config.toml
router_score = "softmax"
normalize_top_k = false
balance_loss = 0.0036
router_bias = true
beta1 = 0.9
beta2 = 0.95
grad_clip = 0.5
dataset = "wikipedia_en"
Below are experts of layer 3 (counted from 0) of a mixture-of-experts language model. Rows are named gate (a neuron's input weights, with its number), up (a neuron's input weights, with its number) and show model dimensions 0-63. Each number is 500 + 40 x the weight over its row's rms, rounded and kept within 0 to 999. Numbers have three digits each.
Before each expert's rows: a language model's description of what the expert responds to. This comes from a sample of Wikipedia text that the model never trained on.

# expert 21
It responds to: Coordinating and and commas. The words and, commas and in between clauses or dates, plus nouns like major, studio, volume, such as In 1961 and.
gate0:496580549460450496503420444455496497504478496492502524525445524522469422477549514442593527468512498519440515460486513480454479517539499499547495465457463491486524500459527479538447563467522484
up0:485483487505483432489520527524465422487489441544518496475547451522465543533518534504486442515504462554442506550560553556517465466495441491513456529522555509490478484469388496439530552549465464
gate1:487548468582552449506496552498499472519474495569420479458548480511543429482480479434475484468529498557510515478477488453480439427527503486516433548562503510447566504446453547520443549479474514
up1:489467467455454553457444529486554559563529556487430455538530501532507462466530443503487507485544550459479554478515540563462475459547502518447491517528452451477441533575543549560529471521495489
gate2:521467514456451463509522543554565530458468467514443471542552456516475493527441553456468510484501495466489519433519551528478466502556534504478578505516532538489579476478529562503483493472547466
up2:530479465489469459477480482503518463473571544402426520514505499445440513515533444499521499564569428529557479552485469491544480570442602507522457477497532446564477505555503580485562509526446551
gate3:470525600479571518504585515481479512480513524485449499553448418560510460463470561475522461466471482422492424510411528464515548558495446477438571505498547484495458534483479472533516445519534499
up3:539502450531502434515506508515570517514458471535570470460519560473523491482487432539492517486483456471461513412514472537505469469450489498528490462517456492459568427509473547454484575485470501

# expert 32
It responds to: Word pieces and Notable. Middle and end pieces of names and words such as ist, ath, ati, accented letters, plus Notable at the start of infobox fields.
gate0:532505472490526531476563504521515527478493570469491441489469420471568485532476497590506467524542532518506491487501489489554556535545450527520539647515512434509480472512487519412528464540469428
up0:542479469482525494480526442558516513492519513499518471526472455482562518488485496549487463535494579449539503450497485483543571554482502513550582573467545454553459457513457453488482419527461465
gate1:530480512516490508516503460460524436514473486503512542466488526468481431506484527471509469543508427485499479513489514479530428502446447449519397411487552500456515459491521466537495479540429454
up1:451464522482557509446517496576460477467551463575453459559501464510425521497462474511531497424543522494532454522466531507557548472509456437475487438470484463597545524576504442514497517494468488
gate2:452524470613521452487522540510495511462502538525523459515571479495542507453548501525520515464475474440566493426473523436498413508508535595547483504417509462476511465437502490488488519432439499
up2:509550484504485519569550579485521496548457450515433525532515475469490470572452499364504443561530508571464458582534532528453563496505466476492442494546499475494552538576521486463585461518526486
gate3:472538557508511459547513577462543462529498480549509476464537395553493449487534556430579430505516472495470487531506507491477432431514437456520460511577507446468563527476444539485479542523447490
up3:475501402541537484511588424534488558450522479522522454492577509550496549577518497516471530488466529465498487539467454477505559518476527452526501478522537491484484493538571505546539391515462412

# expert 14
It responds to: Mid-word fragments, time words. Middle pieces of words and surnames, such as Nav-ig-ational, C-ig-ar, T-att-nall, plus words like time, States, months.
gate0:495551539539528505504528479475613483528562479526495521470534593484501419511509535420515473521542484410480502529530515516496482441477566445494479552485530506517569531432505500551571526469490563
up0:568499503528461467492508519427565556548555457472508548518552563473474433521524538448538499559483473438508508570539534476513489419470568436465541535459584521516537493407501513528514543489537494
gate1:441503540559506441513500522447564442572487530518460482513492401505570492460577547524546497514558479484490416467406518527502439427560500554541510549513466500491570546503507503475456484516447529
up1:437548437549462445546498452477519482462486530484448548553466532520463482565449556566475522432503461482508523423519541439452445464492508434479439462500460481461479526554537569467484547514451515
gate2:426535525545539467576443559510509473565530554557468473476497464469525430472572536529527469433489510492447415468433557459548470459520411478572484536489502496473553504535494551447455511468489510
up2:448505500484528470467548493426555503448552438543532529506404528476540486514512430466505549500585489441485500509501502487458531533439477483504480537522496550545572469424588507471587536473539528
gate3:454554466529530528580512506484545476537505562530431517510471501464486417505503516471509490474540485469524464466478516473473460515531453573575460453531478469466517511464461486528461566493453484
up3:515544564509469483478512505508470523529563455443470482520525446497530463472561554500481501585491576530460569502441533417473551551564462456553434514470505559474467513431563462416524465453443452

# expert 13
It responds to: Verbs and prepositions after subject. Function words after a subject or comma, such as with, had, having, has, won, plus football position codes MF, DF, FW in squad tables.
gate0:407557518478536448491508407454537513565532450590584491471436452489478488482511506510511492491566516505428481543511588510503499526492448529513524533461496551450516510472500462520522458489497459
up0:507481410581462563508530575525506423535471487406404468489601521528517469438520481521462434506473439478489480458458471518509477448490510464444540529581558478513530532532538492433518513527476497
gate1:483516511538482557522529479496501438494503473522471553446573525502530505461509552552547515507522486471471436494516606520564421475546502504532410476529526453529550533502497503521523481488545466
up1:476526493459486484516532515524479511482443461502530488545543499452538553411466449553535561521546532481503553435494494520525484508460524434447500476510478576415439460500550442428506430492448463
gate2:503550495471549430549502572428578513571518549534448531474459453539509453495513527496537425447577474500484422544518539509486521471499469455551478487484510495459585518527457525468515510457460526
up2:479532549453448595523528521525489437444507512511458546512498446593494522457548508498574501469511505548562504471479484503518550505481475521460484481550522481533547463453488514519432558461536508
gate3:473503483488604461509413486491508530557428564497540473488451474479485444568520535466520550541521489478528462471420512545500574481543524585560519565483433473449576471528448474437533489498544522
up3:472501450428540498506484446491505567485441458486561520553465482452471474542485508472505506477475541498526491469427435513484575501535549544551581596526427535496489502548478455487536493542544530

# expert 6
It responds to: List and table separators. Commas, pipes and colons separating items in lists, election tables, chemical names and infobox fields, such as "Total:", "OMIM:".
gate0:506540520563490490506481570452489514526485558525478493461506497523481505537530492410581432435545459538461511463541476525477503540492400476449508487533557462474523503505514532493508590447482528
up0:537481514505461525468541469423489574450454549519544523495499467551512513494555560458427510536475521466486552525489490504556521540480481502471432573515506473495497511479532454439482534488420470
gate1:482478443495515435513491566527512486595491434498544536428532467518463511459500500438483481553456394450469532508517559533492531402488437501463464581504518481503529536510494461472541494553508469
up1:545549612522491569514522489462536485433575533489486468496512517535505479486567479573532497448499604549500455487500527452433470560450540507527458445499515469527488509515516532490492516455470534
gate2:451505504525529464490498546447578448556421538573434496445533457496520480528495520517515519472540498486419503482485495493463424458512501481539516500552570411450501491433440527558489502454450521
up2:533526586468561485514448517441497499467418601527452486537558455519493456503491465486518525499529512519491544610533476557459523471490502438523545540533547458450482488486463570516560444465496551
gate3:465482473505561538542554505492472460562414504550450479492515484477516471485511461474577432483564470521506506456514487449516505502509482514530475492495517431496486493442417505533510535491453516
up3:473461498484519540485522479491533552525513521529574542541448512537495449465483423466508485526547448439555576570541487493535542578463466509558461479466464416573464580589523549484471433490530463

# expert 36
It responds to: Nationality and name starts. Nationality adjectives and first pieces of foreign names or groups, such as British, French, Kur in Kurds, Az, Mat.
gate0:540572508527602565478465463436525503443568493511502509473484491525465481553562482483514381569560463517476396445530492505448522497531463511585454520535466477429492456492463480547446604472442484
up0:575558510542582503460475415492523517486576460481514524505486533514421496571521441531474406540538507548463427424521456455492555532492506517546416473502460553487462419467478471519432581466420461
gate1:509500563551523459524445451465538477499577512504472518425513531528474508501477505467567498459560468499510478467532469432442492508499495463526484517538471536408594524459406631471458517513483460
up1:520563420466480529488512558524496511487478549542542504504471460447570465477537512511454527529425508510437500520463502508515510473543522515521525483510513488543389530512608402539556540520516528
gate2:535552496530553520508497479513534479517494553544440431444551417485471476463512496506551513513591469513532453483512514521441489473499425488542466508524531499500538543485503546463532484494499495
up2:489477503544528445494494443430523524446470484568456508458481603581501512549547510543453477484518425479557563509474498546485497434518535524531449516499466412492574476538548530509435549499451471
gate3:529520472581471514607481522465509493514464508537530489488472524509528465553552520471552451499482451572498543460534531491483466500555443518532445491557488540465553468437474537433485598482528474
up3:563480468494442501536473508450538545504454403455571513437514548558465472563556469448474424527496453518507512445540520533522493519560489499465419536552445523513564460462477525442481553521482506

# expert 18
It responds to: Word-initial fragments, ball. Opening or middle pieces of names and words, such as ball in balloon, Trumball and ballroom, Mumb-ai, Gu-antanamo.
gate0:448463478549548546494437561473514506549435524585469435511444473558490474490499551478547473514523471489560461502486495545451522436491512492537514555495469486444579502505513606541564538460502490
up0:479476566456501499530540540445529484481513602473465421485482453562530512479524577491455489536488545559527475442469521505554420457520483491539509555515525455532595447501494436429558562447504557
gate1:441524530502502448565531565478559452497521526545491458445487498503476529527476576466569477452566457549383438411494507534492466454484497457549514531528459448466558537426466450471494512495468557
up1:442516499464557470510539480519552491452474514552517436543553508443434458519446462499547465522577489533461511404510465444487451550491460445571491504564430459459468519491471488447511561510494550
gate2:505536514501563466540571560507528458527442420493487474494510515493447470483479516580452470461562503497476470450470512451526470507500552474479463496484540467518462507536536485482514434489522486
up2:457452495538447460530520502541515598551474465523505502440453524514457570505482425551487471504536531406477559454513495500494500544546496493490474522503522526497486463448571449422488431499470497
gate3:450538514438484500548553525534539495526507473499447461515509464518482464511507479449496439501519486498484472433448509503475498525493442451507433472451428474477597511533435484458544583500498527
up3:456469463429516518561569518561512517497547463540521479532477490498479425524495498488476453525510500459514467459477493526460491492526480491521379490436497459455570541524515484497523540541534532

# expert 34
It responds to: Word-final name fragments. Final pieces of names and words, such as Don-key, Haw-keyes, E-aster, Solom-on, and City in place names.
gate0:483485506563522515499533582501514515536523574579526521515526497501549483493558536441521486535577483484498470504490576468490497513496452488463471567589480492489571498495478493439451479453423565
up0:505547452544548456549493509459480532539465454564548535569478566570570454446532540529461490537541483560457434514462447551535492574532529457458549566531530456497503431457509498487486528580521539
gate1:466500458511534498489465549505515497540462532562402504428533493463554455512566567429592485487523478535445461498490521465459482512480479528518469499571457444446526516486446522441506488468486534
up1:506459515502523533550539562452486478493438499513492468466468449437526488535496553447498522463528549521435517487489458510500475508557509484587513416548537533511478470563503537478456521463481449
gate2:514502452513455563542580508475554463502567488465549445537514452466433542518466467539573486457574590512506463557470504477519452459502497372478543553552529425531476497510525482556500518490492533
up2:462481534486523436484453525524408477485432502542466533465471480521601466501513564406440524488441424504476519474508496510479545497525444618570439461464496537413514563471445509425519470528482487
gate3:534445500479524445471518479474474503524456500445528442511487462536538524554429547519490443536538514510438513491483518515517465515503405598559404464511514421497455518533521572525490470440486530
up3:523423531508534525422530453541424504485490477449503505515508471521548556528438520546483450552447531485464501511497502537512504571488470625491435477529512434535453472498550474557511444481487484

# expert 38
It responds to: List items, place-name starts. Tokens after list dashes or in infobox fields and coordinates, such as Provincial, Pal-ma, County, degree signs, plus National and San.
gate0:479575532518528503505505445448575488391525477488574438570513498563502538471482485483513478430530447530528481472471530510479519533473507469467460506512541503532554472492506507503470517463518524
up0:517510558492497499538543453559549479439577479494517500503476580547491496513478482474533541443542609501488567567514490477523539478444497522533500459444525487544507496443489478504468469505536478
gate1:457560441502512472596496489545515458522496544510430530508466502526493552502525507484574521515521416526574540460442479470494516581455495515522456506508450458474541481521555545506500533502510519
up1:542519530473454456550460544468570539572489532512495516489583427550508489546536461559498534493450537489447547497509513445505539536515455507515500465458466518452593485531466468633471593485525578
gate2:497560525523586456488445556467525511511538488500572564506478509487578423498517463552485530398474489476402406459482559475488536496565517449562561466475555497509508530427487484514540517537534577
up2:510531487498546432471497569524481535517523484516540603502464529519509436483482406550468567374485526452462463474514516523457575489540523457504561468495569511534470462473516506506585539585520559
gate3:492479486532498453550538513506494461542486485549516499453529467539515470522516536463555455529577514546503487459475567537449419446525448484551481561493539435399531511464476553509424564457524519
up3:512529489491569464466460447451455455465476478468540413477501460506542448470528474536444483527405482502479524431537469534532580533540461451538533481458470499540503427484486493512438455470521490

# expert 26
It responds to: Pipes and conjunction and. Table pipes in sports and pageant tables, the conjunction and in quoted critique, auxiliaries like have and did, and === headings.
gate0:464522510505523541571456539535536413470491566517491513495523465508523460507525524514565488458569446479436462475467567539484444468477411512491517521559524462517552577514398482517559581499512495
up0:547460452480562497529522480527452532458578552541550533534522500539545545585529564506510457495562507499536534478545455547519520507462505562518439574495492543503518528501557428434470433510530516
gate1:512565433527444414476506466489524523567487445540505542475443414456486583486535482576540513512516538460472451448528498568477522537503577588463461428484489548438501488490404470420470546558479485
up1:518466509502460504480501502446556514476420458520485515465512476510523564483529453511564550519526497511462483381539496524482477466519576547461484459548538543487512482489459529402456557557512416
gate2:546565542509527444506549485463562486487457488462514559464498479560476434565533513459474554460499479459558480488507495530439448481578500481539502493597477455537545512494485564478489471482558481
up2:435520502545586503490477502558506456516472511507491469514556544472572513465478563541573460449525487542487503478433558521535537465518464462527556527456579491499584503504479525546531535509489541
gate3:447514494499524438492524524546546489412473507577510500479488474565486457462507478468486452378582463459512524438462514482400515391523488515486484473476575528494557449504513484518490513513509495
up3:464495515487569456500482481598523503404447493569527483518496495565485466465471440503497471416511469472568525434508478464413538443448494512449440494461598482514489497549515446561457502550523546

# expert 11
It responds to: Math and symbols. Equals signs, slashes, braces and subscripts inside LaTeX formulas, plus possessives like his or its and list dashes.
gate0:488543502544497455547461539470535471547450520586492498500475504522557492516555508506520462482513459497431414442488567473486521523551436511562523505482516494444541480536498464476418498447500455
up0:455523509410487559503523479475514474561436462459503506549488499564476537502533455518504582493490507458466489515462433578539541535517548529548447473518526473521546522495526554511534502471534449
gate1:433544500596568473509521555433573463535475547559483505429523447498533451505545528483547521459541530520473471470488538469465514503500430445536494554544545440490550541547451527413468554503484557
up1:526545517467463523508448521500517548408498525541508500498583535566518531540493409477515481477497516557492530526522528512477469535504567462471516460542438569501484548460476499505491599493464459
gate2:505536521501551456495499563481513479474533497532407497468538479555552487486564530488568432502542482500496502458459544466433452520524456489484504531542520448420504589464410570550462535489530524
up2:543453448534455469553596501500540445466490487532533548502499510453453509470510448500528532499511527469532471452530541507430512553527430439506543444535567492528510493485449554458492473461498534
gate3:496502577510606465478449526468439528476535469547488533457513529469454477580522516505469558519514517541456428469517507561480462460484467417553484463491501435498490527497480512547439520473519533
up3:522463563490545513465480513449471539422569473483545544460495487484448490531512461520455534546523580552473486506518526568442509486470427435529478420455499478496492467475490513541429549506479503

# expert 25
It responds to: Biographical narrative words. Verbs, prepositions and word endings in life-story and plot prose about he or she, such as died of, grew up, v-amp-ire.
gate0:499609578537509497502475604432563497495498487602426499454514528465502453470472528447541477492573474526509480475536574437420496426483489487598445484522535447436571527472493456503515554464524486
up0:506482422461482485463517485566536414585544488442560502474436480479551528482551533439494502536443461449557498520519473534587505531497561559496515535548455462551437465467538566497531539540487489
gate1:484545564530523523533490571520518509560464503533492508519490501482494449483564599437534496497500455479455496516503536503540489431557467464532501568487475461415556522427479547440533491549508537
up1:523541534455481491522473542596417502455488527483461478546414545419461544486575616479554538537471434505504527463452545483556527568573494534458531480486545483466479499449503470475437474519545474
gate2:483564593474539540473513606504517497538497516575457486516542472499513483521568509505600530443489446509451500491463582465505484463465490505573448531534479429503515507437444491543529505494493565
up2:518475542538450497482486471460440515546504446494572542546516472499434485541530553454476545497546583531421522459550477498559473434497516495432528500516560553432457486463460482457492487499557420
gate3:425511504546588487560501510483572449570503547484433417437486455498545473486507545477489465518548498465449456484462585488435513424473448476501504554477496473517563526476520495498538472453483549
up3:443497489573538500509516491530498465551447470521489467398509479476557504479546470448502529534566540494483506548556524469465557506514498521472521588479515422538539538545482462448562488511520527

# expert 16
It responds to: Song titles and pronouns. Pronouns and words inside quoted song or album titles, such as I, Is, You, plus Roman numerals I, II and years 192-, 193-.
gate0:490602481494581447549551580558482456447416435511441452516549493597540515557464506443517511455591494540529551451496482437467534476562448567458538514520468527550491487567476456544436472527514561
up0:507446579512464552438458451461543517516520622545546538529455520437479511421519517540475468583438527464471440498489512538572479544428500494514471504498558425442546483456453534487589525444479486
gate1:523513505492469473507505575535473567464556444455610449557501482532449462565534460560474445470473520509484509451472560539494518496526553537493471514450499523530450502492431479515492589544516513
up1:517487439505523456552504521520549479572549452561541487515488537566475411533496397497500445432441497552481523463523509495552527484494513555493451517494475552511488478529510426545440514543449477
gate2:512486551585430509537505517460560517526464506571447491477504487471515495509538489508516455475571485541438498521521513513453498520552428461530476477562528452470538500488385487534522523502519462
up2:508433573598486441538498461515523505490482563453489509503525510478492509558591470467529487459481523495503440485514542498472479534546511457500556548514524501435527519482446514495499489494455417
gate3:505567568554537516523499528496579464541505508528539490493543454488522457481555481474557473421552418566525400482448578505487483502449418470542541518511463466421531555463448580471516573475505498
up3:515537522492561456461526488454413457504451449446518478537540473558529491512533529518447464531491449568483587489538466513557438461527569564477463502480569477449463523480549501457489532469517469

# expert 31
It responds to: Numbers and imp- pieces. Year and number pieces like 195, 196, 2500, the word piece imp in impound or impending, and the or this in running prose.
gate0:441546457461577451559458549497511465575497512536538516474453463535530483487535558459508474448529447574492482560455542542587506466530497511583537465501499475456554476479516504482545517498529534
up0:573471533550428477444511495475477468500465532502450474462560454460454496540527413555539486554525568469480514489463466483482496507481503434455462579515516504470475531460465509563429497517476508
gate1:456447515452508482461479472494503490550512483508541523444480553465528520495489514540519495577545517517461560468500461515499583466509568489552461514498496467487537543519570473487558484537455543
up1:483470533417508484475504477488462458568544544533556548405475579476480488487526541562532517514597559486529537478524447476521595449522517456551463518454467434504519508514537507470546508525471555
gate2:465538565467572492511529517516549455626522576538511511462514446557467438460590551458513487416552513495451466434472525532485432452503435488526481548538454482413543521474501527488486571508465545
up2:516503461517472514467575556459551529529532497517460510542457495460540571536507504416561551505550450484470447507478549502528553538560504502500542396574535520469517554542519462455451501506484520
gate3:482534485509473499563491512448520410549466502535499502487566490528450484501472455500606507479494483428439441496436559484451477486500480483480432533598462470496546575462411499472566496465489529
up3:474539518420510529515582491544465504542408446526515469527433481504495493524473558504465481466489439457550452545508537558509519469490456443461540465556522498541490455556507551513513515526450523

# expert 22
It responds to: and inside names. The piece "and" inside surnames and words, such as Frandsen, Hernandez, Gewandhaus, plus suffixes like -er, -ers, and sentence-final periods.
gate0:544571553474528455546566550480494444589401486526496499520489485496498450456447494539545499392488472455441472483495573489457514531549445548555578485487520538560469493436450494503530494557507508
up0:483499531495531472491545518496484457499473481561536561476492465485510510422445445559514459436520519477497449451522551489449553546469496548472551528494567488523484517408508506554457487535488520
gate1:458506442524435439573546504523536522583522433493455516456489531533570438513521472543466418459429501528494540377488574532529497460533437510532428436527454534491537492490408540484475544518459495
up1:494534462540421481530534570462556579458552517421522472505473448525517424415491480521502454471445513490477498472548479476529488522501445521478488520442517563493564493472549456575537581498461494
gate2:570491500505459512550525502544514500510518544484439421521603564455509507486523566523472482547510492509549477434449598550569486580497488575536549487497454502511494482455422479428487499461476494
up2:504542527508556488414463493494515495412506495500566606527472509554498508539472514546513472412457527426424522393525465493505490399479533501532501504501515528503526512523509578583491511500485518
gate3:501489481516579455521523589549498465532532438539521553520531438544511511530489530396542425466456486506499525507443558483522490450497419577456457417472541479470533503524457486535495446510505505
up3:526526486476589434542507491529542461508440490505447548513505500507520525525476458450496446574419456474449525493513478540538522512468509557533474495506512490421484563573461484570457476489482533

# expert 7
It responds to: Mid-word Latinate pieces. Inner and prefix word pieces of Latinate words in technical or general prose, such as res in depressive, un in unclassified, ism.
gate0:433509541508503426525499480501595515441468542494435535416499567506514504501520574475476451445523516460537456550538555445455490531523495515470465435485534485506483491423409537481516478483492443
up0:519513514493452490517483453490553523468514466406475532444543491508445522536529599515503498494486525438508452509547493476437493548503506486511549503479505549547518506454422492478546503473460484
gate1:487492421538531510499552487449500437468502538504431477506432509437523519464413539490517399506534474480498506449409461508534516440457467450574495584493504501493438491578518556442472546497501478
up1:502509557532523454510521548526515557493465460567558521460529490531542432485546430453516576407549481525492505509578557502477500477516532574458493452471578452464495561447453459509490501522505420
gate2:484478527471486448553428483450506469469464430448529435516462488466447455471502495549445546501517496540487538484556504416474588507493481459497553499493443482506461480421492495452527518513498513
up2:468500528522541540536509514507492540504422509526574513499501531482499480542533475571559508476490511478572495561592484503436493493463491535491449463551551495602512545454512541456543422495503432
gate3:444501475543491490502496472595497519524499457550460464475442530577469464533523466458476489487493459506532532470486576462533501546542516540513540505490583526451512482522473521493513534440512508
up3:504471463500497497476507433562475497450472464518458441452450550575495475506490517501481546552478517489545544472468581416522506589541552509465516481451551522524454490525483525469508511463509493

# expert 17
It responds to: Sport and media nouns. Activity and domain nouns after the or a in sports and entertainment text, such as chess, football, matches, music, show, actor.
gate0:430488514452464481548449491489469505449380522541508462484524424485480477567475517417468530449469521510519517520520440498501515428548474551565467536431462574418509441538458519484532538462595519
up0:541474498483465482499528548480535529450509600523499436456543534458464535565492539513531594521480533474503494534535502507498489483478472525586496523544549486563428506515475521497478485484506532
gate1:493488466503454470464478509511519483455498562552499526487521557577536459501536513429505552454571540568502486495493531428533509412487491501474526484535453559531519491464455502464450528449490545
up1:455529536524496535541532522498523440466467515541428443497548488475420551476487482472509403494459458480449489549489512517516460507519430443552482539514510446465480568500498474564551496501442531
gate2:480552532556516455499561573487493482490517506548488482486499500491492420447527480509536421474542448510423419456512584494557501505549480452546481485549484519493581530468440456518538512522489579
up2:454492516536530489480593530549465497473533462505519476484485482539531507493494572488472501512483428486491465442497538488470503488532478492547545439575491541507556483415474472550550549490481532
gate3:481514534554483477499482563465569497515504536511465536400448444550552528548508524486514525541449504501470509527501507459446528582491432577567463511467474484523517551518473498453537430458500516
up3:510488498570490488511423489498555525479496506454500558398436472520553540558517457492506547574433542465506574489492446462446525605497493505543474580454485476502470475530517468451507412435450489

# expert 39
It responds to: Word-final pieces, periods. Sentence periods and final word pieces of foreign or scientific names, such as z in Veracruz, ars, ays, chess notation digits.
gate0:429527485479485439540450589445569489467487505584494473457546505469558433490568518509557508440580463507504500484453493447461493542514488487539508572512492530518560460505493491579497599486469501
up0:524528449438565512424461479543505504480526520482515482479501451450499469451429535422457478482435507442475544492499530504527469495432544489534546563483440545543537480481487481478539490499500513
gate1:477577520535571418542449492482557423440445540512380488428562454513535443477610535437576468479519487521521492474517520493449463422539463481479519507514507476443590515510406565536573558507472535
up1:481555494471429501496466536516510537451569471511460481488499487508464505518477452539515580540508571507518510528491568508517551537475482502481522541531538453451444456420562441528482518483508506
gate2:451602478520523527524485552483473423548449497526457536483513487527532515486511540463530458487548393499484505510422506516559470465547458457533421523471531510539466566529455456467526495533573566
up2:516508466491529465542534556488508464583498442481489525527498468487427504505540498482472478468502500428488512572446524547546490512501423487507491512430487501505426559561491505505488540569533576
gate3:456521448475552470566472517499467558534462562502542469537442491531492531539539497467593524432476486473505533511463478398478521478532492507491504523483501562530507463578555479517522493469539499
up3:459497519518512476493502498535525465473506482525446489526500449531575517505466503538424492470468547508533516491485508549480503513525581522551529472473546473446502534452477507404507533542526510

# expert 30
It responds to: Census and location phrases. Words in geography and census prose, such as population, located, part of, due, plus percent signs in election tables.
gate0:483517514494560465572450555521525470514460563551411456461573474490510470516540551447538481456560492496448507473494524455447484524498409535557505489551512430457547483513493522495469557477515500
up0:534485458572494541460548513548500529477465467551545529458455547560559502474480535478454518462469489438572449520455538475425566517568515521548506560499471436465552540508516478518575507479580492
gate1:494451490477544508475533449480534403521513517580513444482547457407483477541514488489464448513521524459503474508497513531500478436517507394525457539503464448416554534508480526493564482488486494
up1:465544532556537447519498565464547563507454539475473512477473560535584462443562494474541509470490488505467535432466507495494478510475467550455512468505516502534502510503519480555440565503509519
gate2:523486490571508500454425479506505424506520544495502542525481511494497502481460478443488475466474558512499534487511513483541498499497494490436547553535477533473447506511497503524447531503527531
up2:496579545471539439549544565478529543516448473512472497468548460509526487505547527516516492515519439491490483477465537475483456493504476525538445492512510448546540495484501565485594501498483465
gate3:495514527479520472527518480551489566465503481472490424520510482482481489445511452544516488484460540533512562451459482583489446528547519536443502426522501539498493490484452464530514482508488493
up3:480509515475491552449488495467549411478497565517433580544498503528510454607503558438490467520572535533491463572510531416507605504432509494504501528456536455489523484518573523543485479473483469

# expert 23
It responds to: List dashes, name starts. Line-initial dashes in taxonomy infobox lists like - Order: and - Class:, and first capitalized pieces of proper names, such as Qu, Sel.
gate0:523473516484559508511501493518576458535461478522478494492411472520496403429505573566472479488493479466466456423482516507470484540514439508491435473476429463550538575520500557524567522480527532
up0:503525561492406529522560415496386504446522523507492487499513509505516540590501464477507507502540520514492524532494495454545536474524488493499527482550563462458525439471497456468472504559482419
gate1:499495512482500416570540560538548533459534496453450559497550422420483463453490531508472463474488485449473505518458557523506450498532492524470517535476515518521489571530493543461565495543509536
up1:505496460495531418594533546584490506508586454466451502535520488500474522458444489540503555530456505500511510514532545570496535545518559503425562497523501510529496467546480508481578470574510506
gate2:476503507565593458589478533500548433501499524514447495503515453419475489523556516440524506469484472544492511459459542489475530456491496514512483480541523485468549473466484518487459523534440525
up2:514429447541563523499488446479518516477493484510478457466558430524487535488579529506513549494472537566451486443453481551497541529430560437556528557570540469506488540441458557513512533469480437
gate3:483531547512535444499468513487508464552493542523478449443571439520465516518612499446523432453557466488458467460505508461517525484539495526537467560517523531468593495445477496496489507463515496
up3:561480456404502524556542486511439573549484490486498556516540558497527502432508548576535553486516548434498573531521458452457522463477549560492487502500538564489443434530536535458482463501545492

# expert 24
It responds to: Articles and modal verbs. Function words such as the, The, of, to, the modals would, will, could, and title nouns like University, President, Archbishop.
gate0:509546507551507495584505531495567473525533406537420512435518453530503485502577518523477513507550451491483494508527537559489468470489506444503486481451532557540556518540491511511585446501486513
up0:508464497528534551586479565510529506518540440504489531436541510482478487511568486543489558556476484448524506474515557582496472508511542527482496495464556560554529500481518456477580474531488515
gate1:470464536529512458505533524473525437563512554558450495461470451528520456410567546485561495478576500506472398485454550534541438469474488483554459511506509449397530559514490484482562525446519548
up1:578558477523539487466511542489467546494426477503535525470575496467482514495448459463520524517445459578535530491505572501508512452511451498514490531509475537511449479537491484514514505479471549
gate2:553502463461502521489490553539432478515485510493545507499438508542534433519527481517515468472460494497458471445470530543553536447525569518585486507480461499499512479558442522468485562428491499
up2:493500550458469508497520405492532528516474521542504459476538505447475552463465543435514480547484510589483569527584461491496521558467440478475507508504464554494511532444524498500452491542504478
gate3:527518485508450504546463512472427469400427478480499432442459458493500429589508563522489495465494459580425503542469527487490497517555439449548522524486481447488483497460507459455513536529488499
up3:491465440449443513534466522506448467426513488435526412500502449429479513572498542492441486526447496553442504510504490471465476483517497515514467488459436498492429463428525428508483531551439493